From a checkpoint of a small mixture-of-experts model trained on Wikipedia.
Size: 8 layers, width 192, vocabulary 8192.
Experts: 256 experts in each of 8 layers, 4 picks a token.
Training: a variant of SOAP for the experts, 438M tokens, 3344 steps.
Below are experts of layer 3 (counted from 0) of a mixture-of-experts language model. Rows are named router (the router's row for the expert), gate (a neuron's input weights, with its number), up (a neuron's input weights, with its number) and show model dimensions 0-191. Each number is 128 + 24 x the weight over its row's rms, rounded and kept within 0 to 255.
After each expert's rows: "comes after" lists some tokens at least twice as common just before its tokens as in all text; "gets" lists some tokens that make up at least twice as much of what it gets as of all text. This comes from a sample of Wikipedia text that the model never trained on. Tokens count by the router's weight.

# expert 72
router [107 100 125 103 112 119 119 150 107 130  46 133 122 177 109 117 158 172 184  96  96 114 152 108 117  86 143 138 157 136 158 125  96 153 129 148 100 128 137 129  95 131 105  91 158 135 126 146  99 139  89  78 105 134 104 142 148 197 124 120 115 153 126 125 114 139 105 161 136 124 120 117 148 135 143 118 109  91 135 104 121 130 167 128  78 129 116 162 123 118  95 107 138 135 122 118  98 101 117 110 113 132 120 139  92 150 146 149 138 155 138 157 108 161 149  95 158 118 157 103 137 173 154 151 164 102 128 115 142 147 138 126 110 114 116 130 108 109 133 111 135 102 118 107 110 125  99 148 103  95 124 142 152 101 132 113 125 166 127 132 112  99 122 108 165 132  80 199 145 127 146 133 161 145 127 115 113 136 181 123 125 172 156 142 117 134 166 172  90 110 111 136]
gate0 [ 95 130 139 121 142 116  99 140 120 159 139 114 130 206 132 150 162 132 162 108 126 131 158 152 131 125 106 141  89 122 125 165 165 133 135 133 124 124 105 135 107 117 135  63 109 145  96 151  98  98 126 115 136 119 163 124 139 143 123 103 119  93 134 131 124 167 140 147 134 157 120 107 117 115  98 105 117 126  48 137 115 172 181 125 144 137 146 135 147 175 145 114 152 144 148 144 104 135 110 154 125 146 149 173 126  74 146 130 163 156 140 116 144 142 121  69 143 145 171 141 132 108 142 127 147 149 155 132 118 144 133 168 132 117 132  69 108 159 147 137 140 104 123 129 146 141 103 175  84 132 141 143 139 105 165  91  78 137 111 143 109 177 130 115 159 108 101 169 143 129 137 116 141 100 124 173 101 101  92 142 120 156 117 134 140 127 168 149 131 130 118 120]
up0 [186 109  86 109 114 161 126  91 163 136 155 114 130  90 137 112 106 134 104 162 136 120 126 142 122 150 141 123 137 127 131 153  91 104 148 117  99 124 147 120 173 136 137 166 119 138 109 144 139 158 126 126 132 134 112 154 163 135 145 150 125 173 152 112 123 114  89 118 138 113 107 144 130 160 111 152 135 143 178 141 132 139  97 110 140 124 138 150 160 157 107 102 126 101 106 151 140 133 146 102 121 113 125 153 120 155 104 159 110  87 125 120 115 111 103 189  95 135 157 100 142 132 106 138  99 118  62 138 147  90 154 128  89 116  97 176 138  98 119 107 113 174 145 129 148 114 119 111 114 140 118 115 154 107 109 110 141 139 140  82  92 102 117 153 125 191 153  79 100  93 120 132 111 164 149 139 136 183 137 124  64 137 116 148 127  94  72 121 130 127 140 113]
gate1 [123 139 156 135 109 107 123 155 160 132 136 140 111 110 117 143 143 104 102 137 121 140 152 106  95 136 105 104 207 184 122 135 165 172 138 112 102 178 138  94 140 141 109 164 139 127 103 120 106 113 162 156 115 134 135 102 114 132 115 161 135 101 140 126 141 121 110 148 153 119 127  84 111 109 103 127 130 112 144 101 123 170 110 103 137 120  90  64 133 153 103 124 110 165 124  98 134 130 108  87 126 107  99 106 148 205  96 161 129 123 147 127 141 105 171 120 125 152 120 107 145 113 144 126 128 123 142 118  89  97  82 134 144 153 149 135 160 138 124 127 129 137 123 161  97 125 122  83 173 134 123  89 147 148 104 119 126 124  99 126 104 114 151 159 144 122 160 121 105 174 141 142 123 130 131 146 168 128  78 105 189 142 120 154 161 144  93 134  96  88 132 126]
up1 [162 152  94 134  92 159 140 104 132 169  96 152 137 157 165 143 143 117 151 153  95 136 115 115 108 103 142 135 158 107 162 146 137 149  78 169 126 126 186 163 123 132 100 120 122 129 159 119 119 148 130 152 133 139 106 169 198 151 178 107 114 173 130  81 133 126 124 172 119 151 101 139 127 156 127 170 122 140 145 143 113  99 151 173 146 125 119 108 139 145 136  97 137 129 150 159 124  69 160 133 141 123 159 119 128 139 153 126  97 129 105 102 130 192 118 145 170 129 168 128 103 136 134 139 115 114 105 136 145 143 140 122  71  91 113  97 140 135  82 119 157 107 158 104 136 124 129 172 115 127 130 106  95 139 124 104 114 152 101 130 127 115 118 103 113 143 127 159 130 118 148 129 129 111 119 160 144 135 202 105 100 159 119 149 112 107 128 135 110 152 124 142]
comes after: " in", " of", " (", " on", " and", "/"
gets: ";", "S", " S", " National", ");", "),"

# expert 197
router [175 147 133 118 130 149 116 106 143 147 134 130 139 172 134 137 108 123 173 184 120 134 142 140 160 112 106 123 116 122 114 116 129 137 158 155  83 129 101 155 106 178  65  74 119 122  78 120 155 143 123 120 145 134 103  85 138 101  62  94 136 107 141 137 140 116 161 124 144 139 126 100 155 123 144 132 164 133 166 155 117 147  90 110 133 125 128 136 137 116 111 147 124  85 156 133 154  84 136 118 136 147 123 149 161 162 118 143 155 104 129  80 123 130 126 146 132 101 131 133 126 142  96 132 124 157  96 100  93 136 134 141  95 111 157 135 126 164 129 139 136 119 162 162 132 149 125  85 167 109 187 160 109 149 174 148 159 127  76 150 118 134 126 129 107 104 110 170 145 123 141 136 144 137 106 122 136 102 112 121 140  83 148 113 157 124 132 126 113 156 176 176]
gate0 [102  77 152 112 148 161 130 135  81 134 112 133 132 124 147 142 149 122 107 100 155 132  89 139 127 106 110 107 124 132 127 138 183 133 127 123 110 141 147  85 141 149 134  72  75 154 127 175 140 106 140 105 126 152  90 161 145 141 111 151 102  86 149 128 135 144 124 126 160 107  98 116 110  95 149 129 150 160 108 143  85 133 148 113 134 114 156 135 155 140 109 103 151 125 131 118 107  95 110 187 136 121 103 190 150 146 117 124 151 125 152 112 156 110 142  80 108 120 127 103 101 147 126 112 146 144 147 128  99 138 178 145 153 166 154  98 150 164 143 163 118 167 127 102 161 168 148 147 147 114 119 115 145 113 111  93  99 145  80 135 118 111 121 108 133 131 103 170 104 134 132 154 105  97 124 192 138 128 139 154 131 147 158 122 142 157 176 113 118 143 164 117]
up0 [123 146 118 111  98 128 134 119 123 113 123 119 129 121 126 100  60 138 154 144 147 133 157 120 167 118 131 151 104  81 131 107  92 137 146 148 131 122 119 152 161 113 120 107 157 140 145 171 137 156 141 149 111 151 168 146 145 142 143 130 170 124 126 142 138 106  98 117 123  89 159 117 131 128 122 134 131 152 130 188 157 117 143  97 159 136 152 138 144 145  83 112 141  96 162 166 108 172 174 109 134 103 163 127 109 143 134 162 120 104  74 152 113 104 135 115 145 122 140 148 134 104 130 121  95 132  70 130 115 120  98 114  91  93 110 109 148 148 145  93 158 120 163 133 153  78  91 109  95 115 172 155 119 135 122 116 137 150 146 152 158 154  83 159 106 180 146 129 145  85 153  85 105 139 143  96 123 105  92 157 103 146 117 124 118 132  71 120 130 119 119 112]
gate1 [140 180 141 144 135  97 144 134 117 123 101 108 109 109 113 138 139 126 108 115 107 136 151 118 110 178 107 148 135 161 105 127 128 202 123 108 131 133 152  73 126 187 135 127 132 130 120 116 129 130 154 141 141 116 141 149 115  80 138 166 129  98 137 151 132 101 144 113 140 118 163 131 122  96 134 140 109 167 120 157 120 168  91 112 109  63 124  99 150 121 133 107 110 101 175  97  52  96  93 150 140 105  82 118 167 148 132  89 149 129 112 140 147 105 146 113  61 146 125 142  71 162 155 116 171 117  99 119 153 128 100 123 129 131 132 119 169 149 101 117 138 120 130 101 135 158 120 133 173 137 125 124 146 119 162 128 121 110 128 135 176 116 133 123 120 153 161 145 118 137 150 130 123 126 154 109 158 114 117 114 138 132  94 100 130  89 130 138 158 109 145 169]
up1 [130 100 109 126 124 159 133  98 112 121 116 132 140 139 135 122 100 138 108 111 145 167 165  84 134 119 126 151 160 137 147 147 142  92 113 142  83 108 157 115 122 117 104 124 156 123 140 127 121 103 135 133 130 103 128 163 152  85 131  82 194 133  75  79 147  88 158 166 125 143 112 126 124 139 133 150 148 145 125 163 118  65 152 130 145 155 112 105 140 125 160 132 121 134 117 119 133  58 176 128 147 120 136 170 140 125 132 126 100 112 180 126 102 148 137 163 176 136 111 106 138 116  91 129 105 160 111 156 134  86 116 144 105 177 169 132  94 137 121  91 140  74 134 125 136  97 129 142  92  92  94 163 116 164  94 154 118 145 119 105 139 146 134 134 137 163 155  91 138 123 131 104 136 143 116 155 140 128 127 120  77 147 131 118  99 107 105 124 124 147 151 100]
comes after: ".", ",", " that", " where", ".\n\n", " which"
gets: " it", " It", " they", " he", "It", " this"

# expert 64
router [132 160 133 114 167 166 136 126 120 118 115 161 105 130 161 117 146 138 159 131 163 138 117 126 149 142 154 163 125  98 107 151 138 117 176 140 104  93 131 116 165 159  84  85 117 115  99 115 106 151 151 125 160 104 151 120 135  96 155  89  93 136 136 103  97 124 125 120 135 149 133 188 156 121 109 102 151 122 119 150  93 127 107  90  88  87 138 118  92 133  89 133 143  99 104 105 124 110 128 112 116 175 130 113 130 129 114 123 163 133 115 175 141 153 163 108 117 129 148 108 161 133 164  96  77 154 123 106 152  93 117 118 180 153 101 152 141 131 128 120 150 128 101 126 133 167  87 107 154 111 138 111  96 141 175 155 129 137 135 130 124  90 131 122 121 144 111 115 132 120 145 123 123 124 119 140 113 153  55 165  86 103 154 110 137 106 148 136  98 148 171 168]
gate0 [105 114 142 149 145 117 103 111 105 142  86 137 149 135 177 135 134 128 123 175 132 154 107 155 133 109  99 156  69 109 145 138 155 125 165 138  98 156 124 119 158 148 123  97 114 152 153 150 116 108 117 144 138 110  97 139 139 150 118 137  86 117 133 126 144 137 113 101 148  96 140 150 148 124 188  95 144 121 136 111 128 153 134 123 170 144 156 137 148 162 138  93 156 197 155 123 126 145 106 121 123 145 118 160 170 172 113 144 124  94 141 163  84 126 154 128 148 180 124 108 154 106 128 150 114 182 140 114 111 129 179 158 123 110 102 115 173 102 148 146  95 111 126 134 114 159 132 159 123 105 151 130 117  92 142  95 125 128 120 153 112 125 117 110 133 139 118 117  90 141 111 134 159 110 127 161  78 161 118 138 122 146 115 102 122 100 152 117 189 173  83  98]
up0 [173 122 108 146 122 133 112 139 148 139 166 121  96 105 136  93  54 107 141 117 104 150 140 120 123 104 163 163 133  71 146 152 117 121  98 107  99 103 138 154 152 165 110 167 141 131 115 153 133 135 135 163 112 131 136 123 163 156 149 142 130 140 144 120 162 140 101 146 128 151  99 136 139 124 140 149 118 165 140 133 111 125 119 153 155 109 182 129 121 141 128 133 184 101 136 179  89 160 138 114 134 105 109 124 123 132 123  92 117 132 100 135  96 128 165 153 131 137 164 114 143 136 142 132 126 129  71 154 144 133 144 113 123 126 113 116  99 114 159 153 122 148 144 137 197  88 111 150 127 170 138 178 106 107 123 114 127 111 149  92 161  86 143 141 121 198 161 129 120 128  96 125  93 139 149 172 138 151 123 112  90 160 152 163 123 103 101 105 118 151 134 151]
gate1 [163 143 198 164 116 112 148 122 156 127 139 122 106 147 119 108 128 143 116 138 116 135 105 107 107 126 151 107 126 134  87 159 119 161 148  92 154 156 148  99 126 166 104  95  91 171 110 135 104 103 106 132 155 114 152 137 132 101 132 149 119 116 122 154 153 149 145 144 160 170 119 110  99 173 141 124 156 108 132 125  51 122 121 149 120 141 105  77 139 116 172  90 136 104 160 108 105 134 110  98 158 137 127 136 127 114  95 167 173 102 134 134 147 115 145 128  59 154 140 138 116 139 160 113 142  95 115 123  79 133 113 109 155 145 152 119 136 144 124  90 107 135 149 120  97 150 120 107 188 119 129  95 147 129 127 105 155 110 110 107 123 127 100 109  97 127 138  86  54 119 124 140 110 110 138 107 161 109 117  95 161 116 137 119 146 111 105 147 110 109 143 120]
up1 [127 143  60  92 126 143 132 129 132 129 115 122 113 120 140 121 136 117 148 100 121 174 119 133 120 141 110 126 196 133 171 113 148 131  79 104  92 130 144 110 131 127 126 131 160  99 102 104 147 128 164 142 128 155 139 148 157 116 111 118 146 125 104  83  91  74 102 134 140 103 143 151 140 108 119 137 136 165 104 136 174 158 155 126 117 148 114 135 125 121 127 100 125 143 113 163 170  59 152 144 107 121 143 112 156 140 139  88 116 175 118 109  85 194  97 148 137 105  92 109  94 125 118 118 123 128 127 146 196  95 120 133 102 136 119 132 140 129 139 112 132 148 103 113 190  91 126 153 111 115 117 147 118 139 148 147 111 132 123 103 124  95 174 141 102 146 149 167 152 107 159 118 162 109 128 171 162 149 111 125  81 139 121 129 103 102 129 123 133 120 147 115]
comes after: ".", ",", " —", ")", "%", " where"
gets: " |", " he", " He", " she", " She", " they"

# expert 67
router [174 143 146 105 158 134 103 164 102 111 153 142 129 128 119 160 131 127 114 147 100 178 146 111 141 105 163 133 155 130  92 109 146 149 108 133 140 109 107 126 126 137 111  86 114 129 125 150 130 139 136 121 142 135 123 116 104 145 144 172 112 150 144  62 142 129 168  94 134 131 132  92 146  84 146 141 122 124 136 145 184 164 221 138 122 155  85 132 122  92 149 166 117 113 144 127 159 113  91 155 165  90  82 162 109 141 111 131 134 153 155 110 114 161 133 108 169 140 128  92 124 127 151  92 138 144 166  80 122 120 102 105 125 120 124 134 186 126 138 106 153 169  95 135 109 140 149 142 117 153 130 122  93 122 114 102 119 126 117 127 146 158 154 116 130 138 139 127 167  97 128 147 136 139 141  98 120 102 139 121 168 123 128 127 148 163 145  87 171 100 101 143]
gate0 [ 94 105 165 125 144 166 149 130 127 120 106 136 108 151 124 141 175 107 107 111  82 137 136 129 139 116 128 117 121  96 140 134 137 157 141 137 130 159 117  72 158 168 136 127 119 125 107 144  86 116 134 107 112 105 138  98 152 124 113 180 105 145  95 118  99 139 132 102 132 137 141 111 117 137 131 115 129 127 149  70 109 180 194 165 100 123 166 126 107 183 119 113  99 186 155 114 150 151 127 146 162 113 104 194 128 120  97 150 118 130 150  93 167 154 109 124 118 129 129 144 102 112 132 146 145 160 162 112 100 143 175 154 130 133 154 115 135 142 143 200 113 137 126 108 109 161 138 164 116 140 120 127 122 147 122 125 105 131 125 104  95 147 144 111 146 134 111 108 115 127 110 127 158 120 107 168 118 150  65 153 142 129 141  94 102 145 151 145 130 118  99 171]
up0 [167 127  96 146 133 155  80 121 133 116 170 114 159 117 157  87  90 147 159 158 160 110 113 136 123 126 135 117 121 124 145 139  88 133 141 121 116 106 124 159 154  91 128 124 150 130 146 147 136 109 172 157 138 150 123 164 139 120 147 146 133 116 133 129 141 131 113 169 147 157 143 116 130 141 126 133 154 136 156 188 125  95 104 107 131 116 161 147 166 126 108 156 146  62 102 128  93 134 167 149 100 151 118 119 110 159 161 171 135 124  95 168 100  94 152 141 105 154 162 132 121 113 121  76 116 106  92 144 131 124 109  96 122 106  77 100 106 143 137  87 149 150 164 127 144  95 107 107 129 134 158 129  90 146 114 149 156 117 143 128 184 108  76 171  90 173  98 144  96 105 139 129  97 135 158 150 132 141 134 136  86 131 122 118 124 105 125 107 135 112 113 137]
gate1 [163 112 218 134 134 141 146 132 124 121 118 120  69 108  96 144 147 116 130 155 134 121 114 145 132 131 108 146 146 176  80 122 144 176 156 105  91 156 126 111 135 130 128 104 118 117 149 145 161 127 128 145 123 108 128 101  98 110 132 104 124 142 101 128 144 167 123 151 129 141  92 167  97 100 124  96 146 135 150 138  69 159 124 112 143 155 111  92 113 101 129 118 114 122 140 115 111 100  86 130 205 111 115 146 135 105 123 136 164 168  90 114 134 145 162 100 122 123 136 105 125 118 169  89 126 119 119 109 106 105 112  94 131 187 147 147 143 112 142 114 153 129 123 130 158 126  90  96 168 125 147  76 143 139 146 132 115 143 129 141 110 121 157 110 140 134 101 114 110 130 143 109 131 148 199 141 177 127 112 125 145 139 114 117 122  96 160 143 139 105 143 167]
up1 [116 136 122 126 127 148 159 106 160 144 141 169 122 162 152 141 111 122 136  96 117 128  89 102 100 107 107 110 127 137 130 147 153 142 120 120 133 126 154 149 134 131 100 141 113 165  89 121 116  85 166 131 141 140 103 158 127 133  53  64 137 107 110  88 144 104 149 116 140 104 104 128 129 159 125 152 140 167 124 147 151 136 122 173 106 100 137  91 132 101 160  86 122 146 135 120 150  67 137 149 126 153 127  69 139  95 134 122 110 132 137 100  95 148 132 134  93 136 122 114 143 126 133 150  98 129 139 136 176  96 142 144 146 107 184 120 125 119  99  97 123 112 139 121 170 122  89 158 117  97  97 141 122 124 146  99 131  87 102 127 154 115 103  84 153 151 163 136 132 132 144  96 156 103 118 170 153 151 108 134 131 167 150 154 128 136 110 165 101 162 170  85]
comes after: " |\n", " Party", " Team", " Candidate", "\n", " Year"
gets: " |", "|", " |\n", "ant", "|---|---|---|\n", "M"

# expert 180
router [121 117 118 130  91 129 156  85 122 129 177 107  73 139 108 143 144 134  89 125 137 169 141 100 151 141 115 137 123 126 122 110 147 105 124 113 138 130 117 144  98  92 103 130  99 131 114 107 177 141  81 134 134 145 120 132 133 146 138 142 111 122 143 136 129 115  99 136 119 122  82 127 149 171 127 133 124 115 116 104 137 166  97 154 123  98 170 149  95 147 126  81 114 140 199 132 141 116 149 127  95  91 110  92 132 150 146 153 158 142 133 147 135 126 145 142 180 143  79 106 109 135 108 131 126 149 134 146 122 122 126 177 164 154 130 136 140 189 143 115 153 139  69 174 139 111 109  95  88 158 151 161 115 130 159 175 118 133 124 175 160 143  95 122 122 131  95 101 117 136 146 107 127 122 153 126 142 137 122 114  86 105 167 131 181 163 129 121 105 135  95  99]
gate1 [142 115 154 133 117 138 118 166 139 141 117 136 100 134  75 131 130 141 122 115 119 128  99 137 121 155  62 106 166 145 101 126  99 153 141 124 137 169 136 104 145 144 129 144 155 131 128 136 128 114 152 116 155 110 134 115 140 116 154 161 148  85 129 147 124 145  95 183 156 127 146 120  87 161 139 145  97 142 150 150 122 147 135 128  77 144 138  74 149 119 127 112 160 131 157 107  93 133  70 154 160 123  95 106 129 163 136 144 183 113 118 113 158 133 161 136 108 108 146 154  98 137 134 114 161 101 152  84 100 115  90 128 167  98 160  69 148 109 139 128 129 116 166 135 168 122 126 100 147 122 146 109 113 106 142 144 125 146 120 132 119 161 174  70 147 126 137 104 111 120  98 163 139 144 131 129 147 118 101 130 142 148 103 128 184 114 122 110 123  79 164  88]
up1 [150 140 104 139 165 160 117 150 143 147 117 136 149 144  94 146  95 149 138 115 133 149 129 114 131  97 131 124 162 124 138 158 127 132  90 132  80 178 163 134 187 126 121 123 164 105 162 109  87 135 119 145 127 137 107 157 150 141 108 160 132 107  79 118  90 140 127 198 124 148 106 110 110 160 139 136  81 146 133 153 151 142 121 134  87 152 124  79 167  84 118 125 128 147 155 108  75 112 132 127 129 137 119 118  93 153 133 121 152 121 112 106 140 153 136 152 151 126 147  69 118 129 133 129 108 157 156 118 133  98 148 152 163 128 131  68 146 111 119 138 128  97 138  79 136 104 129 153 148 125 108 130  98 121 134 151 132 155 159 126 132 133 138  98 152 149 184 144 101 143 131 156 161 120 105 184 135 119 125 127 126  91  92 108 140  91 126  92 125 102 143  89]
gate2 [104 133 132  67 133 132 150 132 109 100 129 147 122 100 127 163 121 155 165 102 139 169 107 175 136 115 117 122 122 104 169 174 119 127  97 139 165 128 106 134 130 168 144 119 114 180 146 185 159 125  85 130 126 140 137 132 140 147 145 139 130 149 132 149 141 117 106 106 150 101 120 160  98 142 157 143 190 191 151 101 141 151 132 120 136 125 148 132 131  98 135 114 133 153 132 165 146 125 108 103 104  84 101 138 141 154 140 192 125 146 139 110 169 123  99 111 152 150 141 162 112 118  84 100 163 131 150 142 125 153 120 149  98 113 130 112 126 141 108 117  90 129  87 155 163 138 105 117 126 169 142  75 137 119 135 119 159 150 110 136 144 125 141 105 141  81 172 118 133  95 136  84 140 129  89 129 146 136 134 117  84 144 164 137 139  98 150 132 137 123  85 122]
up2 [160 185 111 152 146 124  94 140 132 178 142 109 112 129 117 132 130 118 119 132 112  87 143 111 158  80 112 114 117  98  78 112 107 112 143 112 158 130 147  99 132 113 122 106 145  98 124 133 119 160 128 157 115 103 104 123 115 112 111 122 115 119 138  91 109 111 138 132 148 177 156 159 197 123 135 146 101 140 159 163 136 110 128 163 132 133 113 135 119 170 115 113  75  93 101 101 109 146 136 156 116 181 139 162 130 110 121 130 145 118 139 126  72 142 111  99 133 125 101 126 106  92 130 139  99 160  82 126 122 124 135 122 144  85 164 163 118 167 100 160 171 117 148 127  92  94 159 133 104 113 140 156 113 135 113 119 106 125 106 113 148 117 109 124 146 194  84 109  89 163 122 151 164 129 122 129 118 121 118 142 162  98 170 142 112 158 136 113 112 119 161 156]
comes after: ".", ",", ":", "–", " .", "04"
gets: "5", "00", "2", "0", "3", "6"

# expert 138
router [109  94 119 146 123 161 128 139 104 109 130 173 145 176 105 148 101 134 154 113 108  87 136 163 126 133  99 166 115 103 145 113 110 133 139 136 101 159 167 135 146 118  97  99 106 135 147 106  91 114 147 112 166  97 159 126 124  98 136 140 145 115  92  98 158 177  82 168 145 114 158 112 126 128 140 137 150  95 145 124 101 135 116 158 172 139 105 135 142  77 103 142  95 164 112 176 122 157 111 114 114 112 150 126 132 141 107 132 152 147 110 105 107 141 115 138 118 166  64 149 128 105  99 120  85  95 117 126 154 138 145 120 147 150 126  79 122  82 156 113 144 130 146 157  87 113  92 136 147 121 166 103 139 175 124 136 145  86 146 149 127 157  98 129 113 152 141 126 102  92 146 136 135 118 150 116 158 153 146 151 164 139 143 100  99 154 104  97 146 143 127 161]
gate0 [ 83 134 166 168 136  99 110 102 113 176 106 129 121 170 158 153  96 136 120 140 115 110  78 143 107 115  95 113 114 143 141 141 134 140 135 145 118 127 155  93 142 138 103 127 102 142 107 153  71  97 110 115 120  90  95 143  95 131 102 167 117 108 107  93 131 168  90 111 129 118 164  97 104 109 151 136 144 102  88 128 159 122 151 112 105 165 132 151 133 143 142  82 128 136  89 141  99 144 107 138 135 170 129 156 148 103 113 154 162 133  87 113 135 140 154 107  91 153 117  88 111 120 136 130 108 149 115 115 149  89 148 138 162 138 118 122 109 131 166 107 175 129 145 120 122 151  92 167 106 152 157 170 151 125 148 147 129 125  79 119 141 193 158 145 134 137  93 132 128 140  77 130 155 109 114 135  91 107 110 155 130 153 132 129 131 145 135 166 163 124 114 120]
up0 [134 133 127  82 101 149 134 142 124 128 186 153 103 134 123 114 129 183 159 145 172 150 155 132 136 120 139 145 122  93 127 169  84 128 146 125 101 153 130 150  86 131 140 140 146 143 153 121 167 140 155 148 108 144 138 110 164 139 164 127 138 186 138 145 130 100 125 151 169 102  81 125 121 128 111 115 107 163 150 110 102 123 138 137 158 108 172 121 126 130  92 162 141 104 145 153 173 100 139 126 113  62 110 120 132 140 155 115 120 114 122 110 114 106 118 124 152 147 132 153 117 134 119  96 171 130 116 154 132 130 102 128  59 103 119 130 143 166 134 107 129 143 163 131 154 102 120 131 130 141 126  93 118 103 101 107 138 132 138  78 129  38 108 132 121 170 137 129 129 104 129 120  93 156 146 165 153 155 134 142 129 109 136 124 190  96 132  94 119 126 116 137]
gate1 [147 135 174 145 115 146 107 170 160 129 124 157  89 130  98  78 145 114 158 108 139 112 125 117 107 133 118 127 167 163  95 105 125 146 159  81  84 129  97 149 145 168  85 159 136 126 140 149 131  67 120 117 123  66 123 143 122 110 125 157 147 102  85 105 102 140 125 148 188 102 107 136 123  88 111 118 132 147 141 125 127 149 121 113 149 124 129 107 147 139 133 120 133  75 151 132  62 110 123 160 142 155 123 150 124 109 125 153 146 118 103 130 126 136  89  87 138 126 124  88 110 154 146 142 173  96 170 119 127 133 117 164 163 125 157  78 124 119 158 135 139 156 148 147 127  79 151 127 131 128 139  91 134 121 140 174 121 168 144 163 138 127 126 127 100 101 125 143 118 127 152 136 139 119 146 121 138 123  80 132 135 108 120 128 126 140 109 120 151  72 177 124]
up1 [139 153  91  94 109 121 130 127 106 141 129 133  98 142 117 144 147  79  89 117 124 159 144  92 143 101 139 139 149 100 180 133 147 145  69 163 180 145 151 155 113 146 145 112 115 119 133 170 117 141 146 139 124 113 143 133 118 128  70  96 134 117 103 150 147  82 145 158 117 161 120 109 128 126 145 109 176 149 101 158 137 152 135 114 120 144 133  91 146 159 149  98 128 110 130 114 138  69  98  82 129 130 159 131 107 138  94 120 123 148 129 126 149 170 135 200 139 135 155  63 134 117 108 118 117 128 111 139 120 112 127 136 129 140 125 104 148 136  85 109 124 163 103 122 174  88 105 140 145  96  91  84  93 125 183 154  98 140 103 125 124 109 134 125  88 151 122 153 108 137 122 113 114 139 125 146 156 164 150 104 121 144 153 140 151 104 161 159 132 121 120 148]
comes after: "201", "200", "199", "202", "198", "197"
gets: "8", "6", "5", "9", "4", "7"

# expert 1
router [130  81 114 136 158 167 104  88  96 113 110 144 122 141 131 113 121 117 131 129 166  94 130 136 135 134 141 114 119 166 154 130 149 101 150 103 112 138 116 147 128 167 168 169 110 100 130  81  87 158 142 133 129  91  99 171 134 129 101  92 134 142  95 127 140 114 109 140 179 115 115 144 135 118 160 102 181 127 161 136 173 127 174 146 129 148 139 159 100 135 112 132 117 147 115 116 161 133 173  69 111 123 105 163 107 144 132 161 117 142 130 114 127 137 143 153 148 131 126 137 144 129 128 140 124 121 131  88 128 144  88 106 117 101 120 126 126 137 108 111 129 163 136 156 113 146 138 125  92 121 133 176 131 138 156 132 166 169 125 125 116 115  88  72 124 129 115 141 175 102 124 135 160 157 184 140 143 116 128 156 120  69 176 168 152 134 147  99  73 146 120 136]
gate0 [137 115 182 136 158  92 117 127 106 174 138 132 100 132 164 178 156 144 110 143 121 117 127 135 139 152 124  97 132 134 122 122 145 132 140 149 108 146 117  82 128 124 108  74 111 181 148 117  96  73 116 117 117  93 125 137 130 130 119 137 107 104 105 123 114 120 142 138 142 119 175 109 134 114 152 112 134 153 104 122 129 117 177 119 145 157 153 129 119 140 152 168 123 154 136 121 132 126 124 147 171 103  88 158 174 135 112 127 203  84 167 123  87 120 132 107 143 142 124 123 114 142 128 139 138 136 162 119 127 138 153 150 147 121 118 114 136 169 133 155  78 143  98 107 141 145 111 132  92 115 146 108 121 123 147 112 145 100 115 114 154 134 135 119 155 148  77 134 128 143 160 167 121 151 157 180  97 100 122 106 113 162 114  81 149 118 130  90 164 163 122  52]
up0 [148 125 139 112 101 122 155 145 116 141 176 123 108  68 134 107  76 111 147 146 136 128 112 134 119 130 148  93 126  96 147 112 113 125 120 140 130 128 116  95 136 130 122  99 140 144  77 168 152  99 140 105 120 105 141 113 144 165 151 191 163 122 109 147 165  99 122 126 125 101 117 119 124 113 132 134 157 121 165 183 125 111 150 134 137  86 154 113 162 111 118 102 149  95 135 143 147 111 128 130 145 107  97 121 115 128 175 162 172  88 113 157 119 149 125 125 105 154 135  96 133 153 133 125 139 134  97 146  93 133 117  98  87  94 106  99 151 138 103  98 109 143 127 163 141 126 129  86 107 113 180 161 124 130 122 148 125 113 130 122 163 114 123 163  90 199 151 114 152 128 164 148  87 174 141 158 134 111  96 144 101 179 117 114 130 157 127 109 162 124  98 115]
gate1 [158 165 143 133 122 101 114  76 153 140 103 140  86 135 112 180 145 147 114 178 137 126  99 105 126 149  76 154 168 172 102 131 106 176  99 164 108 129 111  85 115 136 147 136 174  96  95 127 122 155 109 141 127 104 129 110 136  67 112 141 144 103 106 114 146 145 108 137 160 123 137 137 103 153 125 138 151 132 130 140 125 175 143 152 118 165 109  86 103 118 123  96 135  92 149 128 113 106 106  97 130 115 123 106 111 120  96 132 148 120  88  94 167 141 157 154 139 125 116 111 130 190 164 112 176 121 112 122 100 142 109 106 128 199 131 123 175 139 124 127 101 131 133 140  86 139 128 137 156 116 151  61 116 102 168 123 124 132 128 134 138 146 136 132 151 115 121 127  98 138 135 130 147 116 142  94 124 101 118  96 144 168 124 118 159 130 117 137 115 101 154 120]
up1 [169 167 104 130 193 156 137 111 108 160 138 135 136 145 143  98 116 121 112 123 115 183 133 134 139 133 128 122 135 141 154 167 137 119 123 102 110 119 159 103 130 140  86 122 137 102 114 120 109 129 174 114 138 118 117 150 134 134 140  97 175 187 120  96 128  75 151 125 124 111 134 144 112 123 123 161 140 173  85 124 141 195 129 144 164 135 109 101 133 147 112 120 146 125  84 122 138  78  84 167 128 163 118 111 152 164 121 114  81 111 128  59 111 112 125 130 115 136 136 114 112 114  78 123  92 145 109 143 168 135 117 106 132 104 127 133 107 148 152 138 118 134 140 127 105  72  92 109 156 144 117 125 109 138 131 131 129 143 145  79 114 106 105 109 105 142 124 111 104 130 146 120 146 104 112 181 158 143 147 175  88 116  95 143 123 105 131 161 153 101 146 118]
comes after: " (", ",", " the", "'s", " its", " \""
gets: " former", " now", "born", " name", " new", " old"